From a checkpoint of a small mixture-of-experts model trained on Wikipedia: width 128.
Below are experts of layer 7 (counted from 0) of a mixture-of-experts language model. Rows are named router (the router's row for the expert), gate (a neuron's input weights, with its number), up (a neuron's input weights, with its number), down (a neuron's output weights, with its number) and show model dimensions 0-127. Each number is 500 + 50 x the weight over its row's rms, rounded and kept within 0 to 999. Numbers have three digits each.
After each expert's rows: "mostly gets" lists some tokens that are sent to it at least half of the time. This comes from a sample of Wikipedia text that the model never trained on.

# expert 29
router:557477541451435491466493501501575500579488532461435540519567533497501617476519466593467472519520483567529459594515452461522482501473460452470523518477548480416381459572565461484509474467560575491500540398525419538488584623620511502540440552510557610467536495469582443553553565514482509447525602507594518595513528479463526509600473558518562485547553476439517476505479542475467513437499
gate2:490469531385547460397451483484524515447403478526455492543523472541547516545475584540516495514552559487464503494494504441541434411423565569537465500483594494428440537454522453535468432451520521525458491461570474547471490631463525456453447455551490477502439454527482604490481435451502473516496562414516517445614445434439548522552460449540450596422473464556635547515536508526512421528544
up2:504554454444418525513451562437495443607611555471555445463493506520417550472446524513538433500473524579525523526500458414552463505491466571472442441610500516559533504498497435474543546564478498527514423523443596424565492471519395577535487549501539512510448562480497517488527534506606346472478546485424554444410535474481458463513499517451517555632490508494518501426557523518509587482505
down2:504582409498439558461564463501557407494430516487559496552579526462452492511531507497534398531464467484400490475493465485500589451491425515516551467562453480533453591497539332510604508514502490544508521489486532416477495572538425522474506516527517512484460468433442546394558489579466500527495514575528464485540475555420530536503401514436519455500495484508523549454390473406485525439629
mostly gets: " United", "tar", "gan", "van", "aru", "cia"

# expert 76
router:467501447512445565590600462515413463529463465530463468418474475493496411413436577585454409475583483493580450590508491467494549467526461520533415536464521425493553513470453491553529452481499498563493400495515561527405545446452502482470460423508410573491425552499454528461469493420516568523538484530507509542493539549457426464434482525555410496401482531484585473569589514438524465556447
gate0:416540352551474514385453483515457510482494481390541605537618502437555485462503502432636520580531550384507479527515484597482454513558508500446578432515464429470515406562529479549525462547527543451511529469446503390488504529510488563548464504557510462436544490594462512442444471486475484481481559462553563551527520478464530452539543500473433501502540461409563505465463498482509549509527
up0:415470476510539442543476542577413509524412458479433488432479484467514527413402567655498475597437566449494510475515467499398543611496459536363533491546542578582564532487514464492420525504469417518523405483516525476512547537536533445498444460435460498468555439563516533540408473421505493585519542497420475556436465528522480461471488556523559499457494518491464452477499479488502471570469
down0:353473556530485521471542491494559526476477563498467457477571558492467530575511518445526490429498406594564561467508428416471521463498553445443511469440472467453487462454520484621459525441550527469510581507539458533490570451518492538469497477466496475445568459475444455510485490422464558486387519534521548489474535405528390425536420456454535517389558442550491603517523412500496498390478
mostly gets: " red", " hand", " kn", " green", " turned", " bow"

# expert 66
router:487464466544556503505542503526539520457485606479535494491517548475441456589516494489469561481448589458474532409480543421504416486455457449536504471456484582531545523521592430441472404459594582540482451520457535458547442448496401553467591526478465432555515412451513570519574382570518469427498498599470524513471579421504475530465528545551538439467534518546468521522565537593426462430484
gate0:430547381505494573491567482540513476575466507414423472513424445440497501493511462544524477460542529582519525488484494520378457447573521540467476471467513417318441606614497416575522425548499462478497511501498469583487491561508456455503514592413467478504457503497484488459486478545475489378392459499575551474549499483502495457518538505503459493492554442486442536464424464508498481532423
up0:429498564537465598439577600418495450603509484462473457538550511473404494419493481473497503411494470522487466484479437526421444440493414512449511486483544445379506543513486407493474463552511493538537444501547523563454589455392540408531521492487514553450537529509478537431537484422449408482453547504534424464538477652464483517541447446441470591499512473522460510485489541521570473529569
down0:527382522526497505471476497644529474475484533429536446572473400491514490463478479498559484550526490493451560278568451473552527524570489523535521490463526468542442433510516501506538477522481481537477472567598529531536517544574518481479591565571521559512521589520586435467552513479506531511429448462402486474544554469580557577574504435539439522486518581450491432549505533508525479467519
mostly gets: " the", "The", " The", " historic"

# expert 18
router:498460515416576567549478470410452486578460483517580518452519554439480484464590393455554568544455450476455470505472499537457511528570533422481451545532494497595528489490531551555427530440554497452565497469475504566567442543493547498452561517545491473445529559496525478539545558569483483558517536408496449438524406549439528434462538470470494555477514449655433551388573467471458398496507
gate3:487532494549574544415520505492523523472502515430331628546490396518513552560582532574528504479557490506597496543556480453486537584546530560530500452527517470488471426608583582515496598445466501553552478389499503490531505617480483494452535510507486619526473523589527505505519506542508453416490571482470464514555501471510439417546535493458502507483479390528465559507519499542515457563475
up3:478447421438492486480448470534532547575533493470527435520465549570425511498483502519507504514451535487490471514499487559497497401420392505479508502517487552505446619526474541532515555506515489554461578491575542474467569413452564532573426509615579478540592415542474425585519535513602578477490435579441510496341531498527468533467592491451511459425540589504521475467501451425514498505496
down3:533483455545444385528452462506467615488516521430448537583465513512535482568539425540491559473531519476561494480432484567543523562446575564499481545557529487497469506551462530456495514390401461559514528507520479490442560507569576483582490535565477552514571471500440513482512452363419541522497496571469589425555494615489581499545457498481461517543529637427505439525547549511428494530507
mostly gets: " such", " These", "Following", "During", " these", " Following"

# expert 42
router:501435485532519471468417507476482479516456514447525501484544541591435590447551550510420597498493565586588458524565543521559483493527525471559491449573540459558471447646465383509514516461558457517521507521524570476541552505469431449604494588523409463476573447518496467511528501595488495466516492509447491583494529565432525507616509526533480513492589571517472414411449549428521552526502
gate2:546456466416559534496529517430508464552431523528499557452503593579429496489542514543482467457486571418493485583483598493506415493467463431497516388479405478586467539550497523443507496489504425484426511523475451589496447592518519524443550433583401484499421523494440470516531433458449477485542461426506518431586491536497547482489464518580481494523513569430547609529407582449479530590482
up2:522501516459515416451534498582509457585437508437522391511563546526528544491547494433466521535505448477430545455546461511604498484380514460468575518419520444538553508443491504554526554535445502541453454459523532491530515585476541518493473457498414506411547473513555477556597519366491459525533525398476527434621439571493474480420424555495471428432442497461439564497490591563521495517479
down2:466576551465431538562449459432491557478489458535438536432493573501474546475523473536541458504458548499536492499573466487538568390465461499374537520511445493512515479503511529531501598452504435489503490515564558575512614420473508613549567427583467495513529540569627530502488434565476484484497533420397619549493535460503580560460531552532547542466504512580480490447420448466493475467437
mostly gets: " League", " Cup", " Division", " Conservative", "finals", " league"

# expert 59
router:581558486445496538466465431435461498426551435508516458520542472544487483530512480582522536476496466468533565432470558476453516432557432484539542515521546462463462443517510545516434411467389519590518487470440431503557431586556442439529551474473529481519477457425423531564543568439417670561554483522591423533513411544551502504526504410441497605504479544473492499544482508525451546553457
gate3:547466541454433589528643474513511523517561450377436484443558522456422474508555515341404544546539455592445549470503487486507431560511484526538504476520514527481483370542513545551460550472494469464460450495471485432548514469569482557533482629519391492514466496437564553443508447503444558508551529583520531545473525502474454493579456543532483448491596480467429470485507471521484531555492
up3:549471594406492596496454601491510448530520528508569570527506491455592487489432579429592481521417534532555484572528532572461530451504513544507472452478464573554421468489519511481499472510539572510479488515461509511499561484453563403436573520533581548538510384517531483498430545484538491552499438502454480502483505406500537561468466557570476489422422565517672462500572452503497526412482
down3:530509486418512487497535571526477452409519558485443540469560539494542600543427529450519478562510600474450485636481524615452454567478520586484454468526495520557477470467512486515453445537440502502522518538520472419449557421539465428380436507478504449490546447501525448544414518444550458552449521561537596492452538395510472547544557575549500448492557514494560489513575519453450502456626
mostly gets: " and", " or", " than", " except", " early", " especially"

# expert 3
router:459543479504486512547487468456480432507518452509504595474461415443598474519525525520513424398610476584504389561430494502559544464517522558565515559540502429522520549581532458581482422524472493544486422467587495516484518501582479421467561405538490525507430534450534512516457443487512476459477522487534452440419423500458567502479520432578414447487519556613581466473563509496424469488404
gate3:479556499514454631525527537471509509409481548540567546509541528537515498546503496549523535573473439378470519500556538515539442528558504560573537488495548482407510486524577491506523500605494443448473391476397530414555490477523392530513508461471430526569450524559466598508485486402444476461516475511486530376506496508408444551483379571555493550457534471531517447481452479423498587463483
up3:510531557540457511457549549511469462633425540619518474530518448497561490499468484623568469458491560473472409494517484417409360530516534517540533468420465458449549590471451510494520399496483495453528479557488524481470531528537509433448535528515520528468452489418483482504533591554494398465515437552506393463553536490550464570502467525523451501433481595532444416459515556454548584462456
down3:513494503474491413449505404467519514406586511498495442449576633492440552534505410454465483440537436458535515393402522538573505458503381506504404478516485434474493551463511424532527518482504540530505560500556463524465468450574482488447554549540550485543528520481435465581562554452517495533477619437536488501498454481564460466426353460530401550535411542489485513454490467523509513538509
mostly gets: " small", " large", " fire", " young", " black", " strong"

# expert 72
router:491434483604487454507508470543618467580456489427528490459477518509397511525481596520445477567490494574501535476506527469556393537535598507479475501515516524532547564561480456485439420451516413519482538542477467433419459524470566482453429493481534410480595445501469537503456464432560484458469587477596456422479617551496549416513482439490476490482488549575405552460423510506531476405495
gate0:407505424510496432493527447478551490572613505493474538468573518482445512528384575503572458522466604527533520544505558493556407552541520389504547517484536536429535491548531469417534470557510424487468434508644522482406546435535494451438544515494441486542453452495483534525521463506399523483436526449565549620491496536490507452542438454534439528469449506512452591412450465468553518472476
up0:474484435407489506479512530502612530508589478462423635565468586485439525524417564465468469486486594510563491510520495531525444611467520499510497543446519424453532534520551482466491499594456485443468488515517566496406545486538381483516610512600548519455462465540467495578455407420536498421523489444512532582516443505501481398533505476557508457440501499507461439406460531492487529430558
down0:469581516531509524556476468443484554474540556518450591537514490511437394631424526545457500516503495462510458535424511539515529522455477505513456529423566590554492429561488527520531527513513532472460556556459616541485520500646514577504583401510409493553488534525560531557408523485551433586499512406504542574474574530551497523552475487562465478560426452478497463476499556419443513569555
mostly gets: " won", " winning", " attended", " losing", " scored", " finished"

# expert 60
router:509485478456520539473512450508496520451492424510539425586542475540434490525543404561487528480411433452534533411496541508469494461505472437532596572538595490519435457538565506551441458477406501579577467516487449464518391592537419448541544418458524515494473470419432573544532550512443605528531497504567381467524503577505550488551538445408541563549457541447444505496481556555488514552470
gate0:450533439607509557414530523541413516549504539591453588559613528532500594517482462507554552483424511411586428513518472490519523464569531482482486501490441486482474542461579456514495455511424571466560461433479530482514519481485510495626528419452544457576469490522546505538505604449464537575535538492446487477377379525530457472513494426503470538478488546563498456452479597414496454506453
up0:543509428568468482434517464446439595494495513611531557527494484463416486506516434489592570498544526467490515488480426509447501395541523493540525406412477535485434532531623490596459486566494451526459502475600483521453529559572437456624529487492485446439455505453511540463482637516423610479465534507468493467574382537522432505473513565521474481472433545470496526483515449452511517512449
down0:528517549476429433428517504442429495556520541556471481479499670552471530503480548448488524536583416477486467498546505516509500422604472563526524500540536454503527537512529497437524530462471475555511492582615470545501511462519514454341578459475528420499493438528481558573504487462388593449475516505445515422454545441586467515492461612503484477570478500431539491441530459571445580516502
mostly gets: " and", " or", " &", " nor", " /", " without"

# expert 93
router:544436567396472505387521548484601488419488440539465539530441468507466502597514510512431544541421499542501581511519551510435506514446535538396522466442442470533582510452542505464580594466475526569513551543543510568439478502452466431480487445533443418437623426506464535485437565426495501462508441507483615484485531533524420459555520446492546567472548616500555533478467444481530492494493
gate0:462481549564516484583485481391545442472475471482487596526515567470503479543528539590494447563572447513559525529459565540525482523494590479554524535474497518524522463511479511558433455496555560434504537587443539387476497625483583534548467370563505478534490521510469470486603580515496530555582575477551494487511473433503570439599520479556534572478447526570508522552460598490415498419480
up0:516526560531547469491452482478496530521510518566459521549500575470543407496496515413554482557595500486459511424467499505473451529532501449533583495490476577511528452579569529571424525523569497367586480428529594505469488542460547519566547434493460425523535476462531425487460540508462426525445486400508515534556624555513458543396458427471548565446531488430543382567556512540509434547465
down0:510542503494488383501524461453584538512467522526454516441566447546505416498497509499503441545540418517534451468607523584477387503503478546503465510467411497486567421591532417550507623514556405568501491420512491470389573555586571470440381533520473499518518449536521574520510538446429498452501502493454517496517505528462419582529535488620545513554548444449499547464469468520517540500466
mostly gets: " Ar", " Gu", " Ari", " Si", " Vi", " Ti"

# expert 46
router:505489513579480579474473560533440569578469576501523471547460450475453429440483514470513569484557438457397537513496521596530390435546539448466488536585578540556499502544460424595481539527402532482508569529413447520444431521556470560546478575517474476428447476483576481452485535419438506548581423460523540526495436496555531510434503550480505556494509533598591520500526409581459498472538
gate2:464538541469442573485466464538611512416533543532501480477503522446473503517556472437537488564470524486432538508525428457543438503586511549520422496397480423517473555472516551475440471512533461421532508518463520526559529608515488632422515487498490543595532642574408458454441564515424519505470562560522471460551567484541431526546555456413525530541526462533461589564431449491460522514429
up2:592520425495558479505490517479523519422484444450536548531466525499482550574446465556336547414530592482490515485446575508498560471503497516537612504466457540527439460477530548511542492414620487521459596506520518442521501468515530556550538554415544504576417426419416575533481469474479518445434529574489399511564450546551506488496529510475567448475558548487495489475433486448467590432446
down2:468522436498487433497477506541475509535337542495577464527539416451571489446482499523447537455484421390417557555366487518553442467625591420554520527554522554448534507457499475523501517563529515543420540562423490509504461414519486565475494449528486429567518456435504474491541597487474503417494405455510559486530484613511463455468488530447446526456452469488560536501527479493546555543516
mostly gets: " 1942", " 1957", " century", " 1966", " 1916", " 1919"

# expert 91
router:448462548491477520533535589440478463551545502516539462489506463573389550573483435452480514505519490493389578548563469581459437497419475524564468551550548515490552507538586535590466614473488488551546498484457496538491464567503564569472353379495531530552593522503549470566508494509565577455497518574535469501465490451498498446438538557520439456440513464465557587459511603506485485431545
gate0:414608563563502556505548492443532543497517507501338463484445553508448577551470513480552570482527516513484585557524511465535533509447485467515567528440636550447540492627544546554490524478528513480462522562519526573445529525576540587482441446543566447561502528471475490494595527511514453476414454550416518453491479481475509526516476460517496468468382487490391527530543567514480442436408
up0:496591503520413591442581469476517482491507503539512449595526573459417510504467585537535460536453558525476466511544495517569453528500488507533608524520483560485574448564533492509535512519481459540614452462404532465551456579507591552494464437555551507493493395478515570498558457469481446483417507511446501483580450443571423555439518461503433551584402530441519486585504590483393517467477
down0:462495472469463482412446533473450519569631492520523489537513536600465565506466520559492521539552435431584496522506487531485533488424510505520452558461498393537503483415605438521513693532445517549441566572509466513497445471485501521453476483463509572548547466444562498565477380485497482487512423572573547514557541475496412534462463427502422472478484452424530509528514593500433516546509
mostly gets: " Jr", " Mc", " J", " McK", " M", " McC"

# expert 88
router:454576499539471594525429530422534535462589477540569571510506493475459507431482564496477513540497551548513412458504531588470480507509459397515444457486455459477543500422451580428530471553545478436486478527469501617495493600530440525513491524428482491475482549612445592563419519489479518544483522446433477538465440546518573479546525546432465594557449403467435475469455483395410461528442
gate0:529483428552574441485562498507487585568499621519498537551486582577499570402513499486516480541477517475504454553568504469494512572468541574531499439495458485636435487489473440554498485490451581461544549505506552426419432573511553510583475457502528517576565453373570546472590535518542563526448497497531600491438449489481479451513473501546401472499488560509518542474467541566400445472562
up0:496460464483451557514507584430429549538497473471493466573487518548440454463458578452485540494448465513448505567483495566469485448559519443530475500512511535398447526491486591411493448534493465509530460538398442496480501528535450549479474514519638480667537593517473553484580558556519462610581401448479568572478541461470518551550500487533461476494496510533550487500471486562469438350523
down0:577489583461502508590492532450513530471631468435500555520467496502494547506510462447440453564492528529553564428536649490487483521565490451504525463552454495532499443552492475496539452600580492590598528497515546441487511503517550395374488501470553478509428486507514435486600531563596507546492442424554427423550499569524447443540495537524549482489509489503534550517520492522566514634459
mostly gets: "See", "Biography", "History", "Early", "List", "Film"

# expert 43
router:497516477535453529548421435495542419489499571492467538439582548550448565514474520428450448526435574515547437476637552545486485551558501440461464440462496458436553486486508455364457545486556463437434445541469524567415514593496602522543411471504574480516534601492521452566466519502458600535477504423501419539491554498420540539460441451493540515516425541466467583515469495508494532546456
gate2:469557525528514489469548549535581455566529449455540520487541480496458495508456563525619545498504521430533498530487540519538542511577543454558486582588507503554428468508472513626533470548416468419636471513564542546543552454583502542410463605457590501663439528490547474493539495481523470501569520473487511437506518484474462531529512535583490501580547522523534545530565512494488360539536
up2:500491382517393525573490503546487458562541523519449442490557499458467535494443542342500472555503469578500481486500494482471398440510520459476521603534469585488515535522513594453434469553446544448459483494462491469450410537457529460538445433511523526545491584446421400508581457525447418596507418544449407518535527555482473472534471518549456384486500462503486500571437505468554446442513
down2:499463516491614446487526448472464494557529461480550443433529488451537500493528474506549542467557482567566529488565445526489560475563496567583498507518465546509510565491427445455540612454431500424398389608487521609549552496419514544491506498462542530531558513527503531490534446399541481474492459519494529435491435585516516553564545544451532408424487421565600453548541575481487483487388
mostly gets: " Apps", " GF", " Pld", " Goals", " Pts", " ±"

# expert 6
router:519599510420451564615523551543506490417447567452537477445466550519480575536536527485496500522531500528456552474647483595526473562546502422557408436538586539574549509498561533553516547465404475468483563532512458505482506493579459483473547546522520437529504567513525517479425503535480511507511529496494512559501460493536490598444597361508525585542511577577593517494520456495503388509474
gate0:536473502415502514542467534526546505504491435489453562573427545505527523503545484478460533453476559498493615536473533620381489433444519566453510475448461522586568430547472518444443494593479448484557468475464453527371582462558508520477496533484516481568521511512468509419440509489584519449414563570431460464508631424635467492542501466517538493505421468508502474527529501583477494555574
up0:424597464516481447522449455519385512517431558561573433496599470485480527558502487454512454443477492528448412471526391531514441547495508448440487518546517524496530469545595536629436507408474473507442499471496495509438563584458461502452559601547453507513438512548512529460582540425525481387442500499495465457558410538409542454493501495558421579506517562538459526498554549495467471557561
down0:467487517425612521511439499556553516463449523470484492523546446459516547537571513464523482497416544493473510452524476479534568418507523496472534526520563547501427527529507435484530466510539513381594574496511382477534530525446562555547404589451455561538543538552451482509502465517455555535423531513558516536581357439512612552481525599545400511403488484521405493454516453436560480515497
mostly gets: "DST", "aged", "disambiguation", "loan", "#", "1999"

# expert 64
router:524424476397511575462537519514500515479506566447489514518517525542471501571579454452417590516510516495408529580565429517432521480505473548376473569432516439507536437512525530456513578439552507627467519486566547570460412466590455544511458519534447460562583402423486494547425564529491526457522469444406479494472466513431509497447568491427512422488567482490569479455492478464500439512578
gate0:513584509511554576399383531446521543470509527573471514530474457466479537471462503457541455482531531446447553531525526460477445679489499516486501457436518513515466467465582574518572507444512468548594565571545477554469490464596539481538412451428469423500452462402482486440507450492471498404439453598493558511533514463544546414491550441514417553534460480468547548527451495493436435527575
up0:559511491456480506512487393434523560450528583411491498396503493526524518582510471505570421511530562349496549500534458615443562527523523447535551474491516378448480467494476567629564522532634510561410531514530546554485497576533455471492496493484444495477498448524439491473456569591476446538483552442456484450492479454501531517503476517460547481480556434514552498430495473488612513435445
down0:563502572451552507608543448642509581470503488494544572517478538481551440492504565583512525503552461574404500628605472573514484514491467558559424473481538532496460543500548601542496497480492527554399482509408519513551498399556516543539519444536476447454598544482581504495482527526497454505509449551474468477400442536448582412554487497434468482507523554530540432481540439478523496542452
mostly gets: " Kh", " Bh", " Qu", " Q", " V", " Gh"

# expert 9
router:508499537539476555448487532450517451619503497413487567452486456555379519448443607519458413533504602529611460563477479533584447516426509529515507517557493553515498474623466392443436554508549462528524571545471491489493467489445555487456442507519493436556544457560512491542570460471524410522552496403545399469575522460525535474542488527486465524542519533511490452449443590501439506497397
gate2:428575461536480515606563563448499416524419455431510523449429444473407456494539567566516473567498549504516490571482499528468569414485557545449430558488598528481495493530456397452502518595568429445498499432483531523448513503463480380536449537501556591526439504463446446524518461487631482479508491502454440502525529495545507484437501457559434495513470419571485485399502492577440451473446
up2:470517482487432514523477644421460535525527489516450438487498526459492502515449478525431554485455475511560471540516505474549476559538433425506641487493393520590426473487532592449531468450516556565432460543502487344537444592546530575416512477507522572477523473544511512555367518431498500522551588529519560483567514454556498485541556555413541452522528564511543520454433542490505501474534
down2:491496397585501469418518521486500510505511441476481453490474591396464443481509474615524432448467392548435515457649566474486468454530412447504587489388479556496560503485488540559474469461483484462505391526508500532533559551545551507570465508597468608466517504493471475506536494507559629508428511506513521502494518444458445556475467566546496508525461401563497540435479554527557476470564
mostly gets: " World", " National", "weight", " African", " Football", " European"

# expert 68
router:505616481450549518570494555507467531522402565467516490585567533435461504539485420552491492465466530497517525407460548522535478453497457503582439488537519424503590442530530494542438384476448549464555490507462509504516439514448475465443623536407520400585525544479591532535634532534506489494471517561557574472447588514501455501438511472480496491459540536562428422513478543494431427419525
gate0:514557471531412457485575557459413447574532525537484520568619550558443427429538479555479549544542527479480500472479490462477567494537530626434534404414510529568507566518463473429467491506514497487526506482514501514428551482435503605555527554489520436478457545590438482488517537478494475521558547412418524563418474556412584569495526513623428508425549462506544495527554484516424502550471
up0:483495531439420497523486525438528498566516526469436465505586502592466505466470498531478482532584652582539453506481518533553560547487497625445457451565603490515552491528391440521452495595538412388461513460575463474489556492446478560500555560497517498467478517538514492463483517484461542482556495423451487576432560617580445512549529498462469516524544561569471435417556479536441444511500
down0:516512513451412438477479539556539442545617521483478543420540492574533492638553540525510486514503546484387498317462481422591488479551514506476481470461544503642513480523447414416482466477495542518551627532561538508503511509515467534480528447516472494574493475537490510471445442457435434418486503563516473500502529494499485459500419467449560583530541504528530568543504456408536478552459
mostly gets: " his", " their", " its", " her", " Their", " These"

# expert 51
router:508562499512511432550430465552389467529397452457466493587550467580614507442490557577447524520448490506498508580493520565529478504580510549500444477540490384564475475458467583509524385491489585497504482571498409545556455493429560427531577551514536504492507559525514513471445564431498424584502465509487521534505501533476584435511519427495402520547539476580596466496451447555524514463439
gate0:496476590430466482436602545456559463563448654464502466483528469487473517528509456455461527486510536541461530480494478445477526446503445446533503461495515491562395477481494493534493476542495509537522420465448468538511626473540546536423468549426489527627518591464477580471583402510499507462482637489552601569576520484501512545501496543412511496575506493499556469349443515502503523477494
up0:522527481601551520551547489523526477498458462519475490472458588425431476474495486480479535524485454459496547444506397485523406459500567539490540440446486580583565507487493428551471568385434468441447563533386525496503488601558483541454480495587434437427460422542522563596467534456502512483510503455513432495457529504572469454450508485441600567397481513423482583429498465451584528454487
down0:578508548600493523538454524455364522558581432533600538428483522400482484442553429567478517490446444495516445471527512543541523462462550530430570485453550428499430494490554481514500595444485519486464619514527542390506526527508542550497485507529554513416461441600487437420470528526499531540491574485482476486424518496522426455494395407563465462493516522531385490510562495452493431535498
mostly gets: " voyage", " year", " day", " week", " success", " months"

# expert 20
router:448484566544495572453554571521531437478478487471599525631546491455507528484512437470516546485577529597477499526560536403509557507454459505478437549468576523558460471548501476520545536469454491500461473443492457403431483452477456446505363543481508551489565423462485503500610506457510500542518445415462575439388438533502477499571497596544468410530560442487517411464524510505492584413500
gate2:458451661549510534514502564441535580506490474440554444489489468502438480578477549551554550497506513466499566505494500543502456577612513410463479425409518547488456541615449539416547490552489478450517466506525536487601531488526506387497442535461471557417491463465497494450416472504439570511505389574520554534442481515519486526551522497487486475476520455585594440442623512478438468516541
up2:445472569489572480470521552508583471431500422480459554436445498416529512430589482366502551470536474484476467529457409545474430544501454569393416415519501403555501443538447504541434471457404478381536528493570389514565525527513537483466499419495405518511476465537580470541480496602542563502485532476424501504500506514517523489471506481582461503578496518490525506472454505447418488552566
down2:454529513451494439465569455486455526491560493494438561581472500491533578514480495502449538451437464545505418459501524457543439479536498463459466533549518487435451493433537396522425552476475437399415599474520577479505500490483552467472486616547412452529533542544469474583457447597569466545386482502521448403545520463531499525557482440427438461452420545585524450507448566463395507525442
mostly gets: " Oblast", " Bengal", " Singh", " Ottoman", " Pakistan", " Kumar"

# expert 63
router:515503391470542443547531508585543588470447512453384523531502467478573481447593492443531441549529445536588474615475491441446512428579479496468541557505483452505369435524488460569450461433592468481546471460528484451534580503500536467540541462543386510459391503474484521489517538589520515476466536506571512509580497512490455485565544551591478567571537542458469512546412456464497464549491
gate0:494454509493541540568491581494423530646464590637416488537484510527552537537554484518500504587498561527493470494511494493593536492513534566579543494459546470478546589627457512436509471557491508456567514391441499504486549470557491522594541491528499532582505484564490538470523414439507389366460555517545491527514461483590474503525504512532457560560408535518496515516465548497522511585465
up0:491481528515524503486604565447602534518503401477492552414418562561536492534490481511544461573472502478471480496465558575614588493527533478450439480519528490584501503534452494506602534466401545505452496582483461457401523521432488598536574510494662415487511466551515562522509434516587476461492473512498534539422487535436420406489464503477559509406535450497510475486498463439462481558461
down0:559447572537416533462497477510535539513468518472459436485509412463541590513480459512425498444457479440471605517539449585511498505536620536434507542536446529583570421444463477479539505501546429484517446447550520546501527447595451529549572476522472501491530579539474560506518604559452445587526463433660564508508544538552500616534510569475389519512493518472525551491500528538439487539473
mostly gets: " guitar", " decision", " viol", "sm", "election", " solution"

# expert 79
router:526480481557514410451504497522502516490448588481510529493544465496501461569462567496432502426511575517521500358423563412482466411489418494542502487504467521518554535517483413487433440454490571589497494477448603547517453495408443577516628528474449408565545467493559551533588371508444481508464521555533505537441527474486489476458514506434515501509584501570451490481547520548420417480574
gate0:515511442510462437514583421487582508503551535473549458545477583589518543573550525489458395570580616512585507499509578517361413412490450595429418390576481527495466545522430450563480466591529508504470465564532476502447513485475537499473484504548584495505525465537549501511500464452521447466448564570615522576494572589454496523452543453483536519516483481465479513517515488491508521452465
up0:545464472430515453537490590468475545432495521421424483510461492468526532478484462509502553513433436479455596515493489536609587485490530527508538512431588460561470459488599550554504523514457507520514600480566482477493465612504471557502490557426363510490506436503500515480471574638569537496554452479450477574480487460582500433545548496434462525467533470442534440531411517560538559477363
down0:473604429494467443605494481510423569490560436539508556556494510573576461402546514477493538509460495497577491724442478506407590505470523539531537532545491512486453541527533421574494534491571439526486525369437481510472535545479538512542403452522508512481504554436514528559451524524512486457463495566570515485496447537522526484527438460542504577554453504485499535491436535516491560522391
mostly gets: " the", "The", " The", " educational", " our", " existing"

# expert 23
router:502545488494411567492480496575501581540431499425490545516500438480417404438473528468491512562462528465427453445454479474506366418502453423508443533522494472537482447544463494486489474545471569512511554544495413535557410488597520518455547552580437459483517429462515485571536562519417437452559525498435567511489468545450468501499530459558503614443500547610564467558536405428502473480412
gate3:470568478600406481516507469494452467514441544471523467416504509519415467476511515432430544561497521469544489500556462489506542586555630584466474498477573525504549475533444363456449482376529489492539460495525458465411490542448458502556490635471462554469544516582511503519477535464501549432533516478481513556560471547534540469680516432561472513468506551537514500461525498493519453608555
up3:529441499456576615559504594524480600465568466442504459539512515540525472488534438566526466500555478517453569561503488592525480530458464423534505471542515453459519535480475568519586572609374543566523492490513545455510523549531486579455491440450466434516488573405481517473522457606518508547499495585431484530414589464520488523511512522443557434455515458458552518518489592534453579378464
down3:477538575503499470517465497435472482398567418591484527509503577533576500622478542445479475567538645483503436495590555561490511500471480485403575495452531483509491554496451533454557443528467477496473521472478544480490543497497551485554615446509410480516516580529493566447475485570521537490494538408545558441566506432466469441405474497388499434554449511564510560430401530541564524487524
mostly gets: "2004", "2022", "2015", " 2023", " 1994", "2014"

# expert 5
router:530475447556498531484519487407430483575494506450586410471564523468524572548423494402464548538558472442484479457550439609515410444552478518501465607587524486529442503587484413511536570460456508492419521459442428549557490481513499568470400456537478492515576523547537504534563475448470498462473401425585523463540441547434422520473469478451549509437556457568494550485502473541443450561541
gate3:440495417566555551491543603453569465502491473440508533515539448399445499482455415478512537484569529578513536500541531425506528569518494516439538596521558523443454451539515486490540477505593523521504421518534470566530547574548587477529538386520451588455477570523542524544536531460504554574457471492574518435547414634478524474530540488550498550497433577570488525540562489505552436620527
up3:448410549501501488448554520434511522503522660498565438415500459540537466599546565452527491469482456478508521505585493575577475443491430542411450456537470466537529532510473456558495562546450512523442513467563592482495623477524557511500442459496495581433608571506490454466442494447547577511468500510419464534600473435496523527435479564488549412428542516456537451583503466480466468448456
down3:483466508487513379562444512535563537583508497484488540551453518501510510429547547519479386549592376463543534565582509545461533561504600482483459491467456489552527483461550398416565570419450485457556476474583465437514570506569512505510475508458522482542495515575625560530484546441546534550570462439458512480599447498557534518500406453474539508442547411501490520512516533473600507449505
mostly gets: " 28", " 30", " 22", " 15", " 20", " 16"

# expert 13
router:556505478415537440478434518546487499520521444656533494479519546535523488435524576580560457498527512555492488596489480481582483539489462525462446576483438397484486438479424406538527436523508487479448404454494571509451563515541466504468488461594495531476436579413495507558412528539457472517478531480516545534402513416518460498420466455504516512534519374452439494398538566428509494555576
gate3:525559491467508547469447499501553530555454556500477434567443533557531491398513490481498498504469539546501608450573538441516403580576391526475473507474459560437414461537550536445568477557461587518577518502520510537486580549518447471514455502448459544568501545526509529519392532514457531522536474516509466451512478472548509394435472404547475500398426540542561557430502446509457343441527
up3:523556443619552501556466568514557550509509463530636581517565420468552490460553487544437467478540489522455501429490440489487457550526516498497607485479549467441585439398453491528592522402459589481544511586484474559443568412444405510461491547580525491515442537525499541450437508572491533535472418455535513502462517481543544501485451487573469557470526519497422495412548499537505449484604
down3:518519552409475536486457438494517516491470452452474527465536453516578528507488582443493514545460556603467468516613525474514479576468499512521532598548433464320434551522474510487570568436479506626566508495487478574562519433500543475393584499487512645468465472528508530548453497552539531482461483432506521471535498525540435565422499478461514427440439506500545461407549461508427496486521
mostly gets: "ject", "gress", "ept", " bound", " collect", "erv"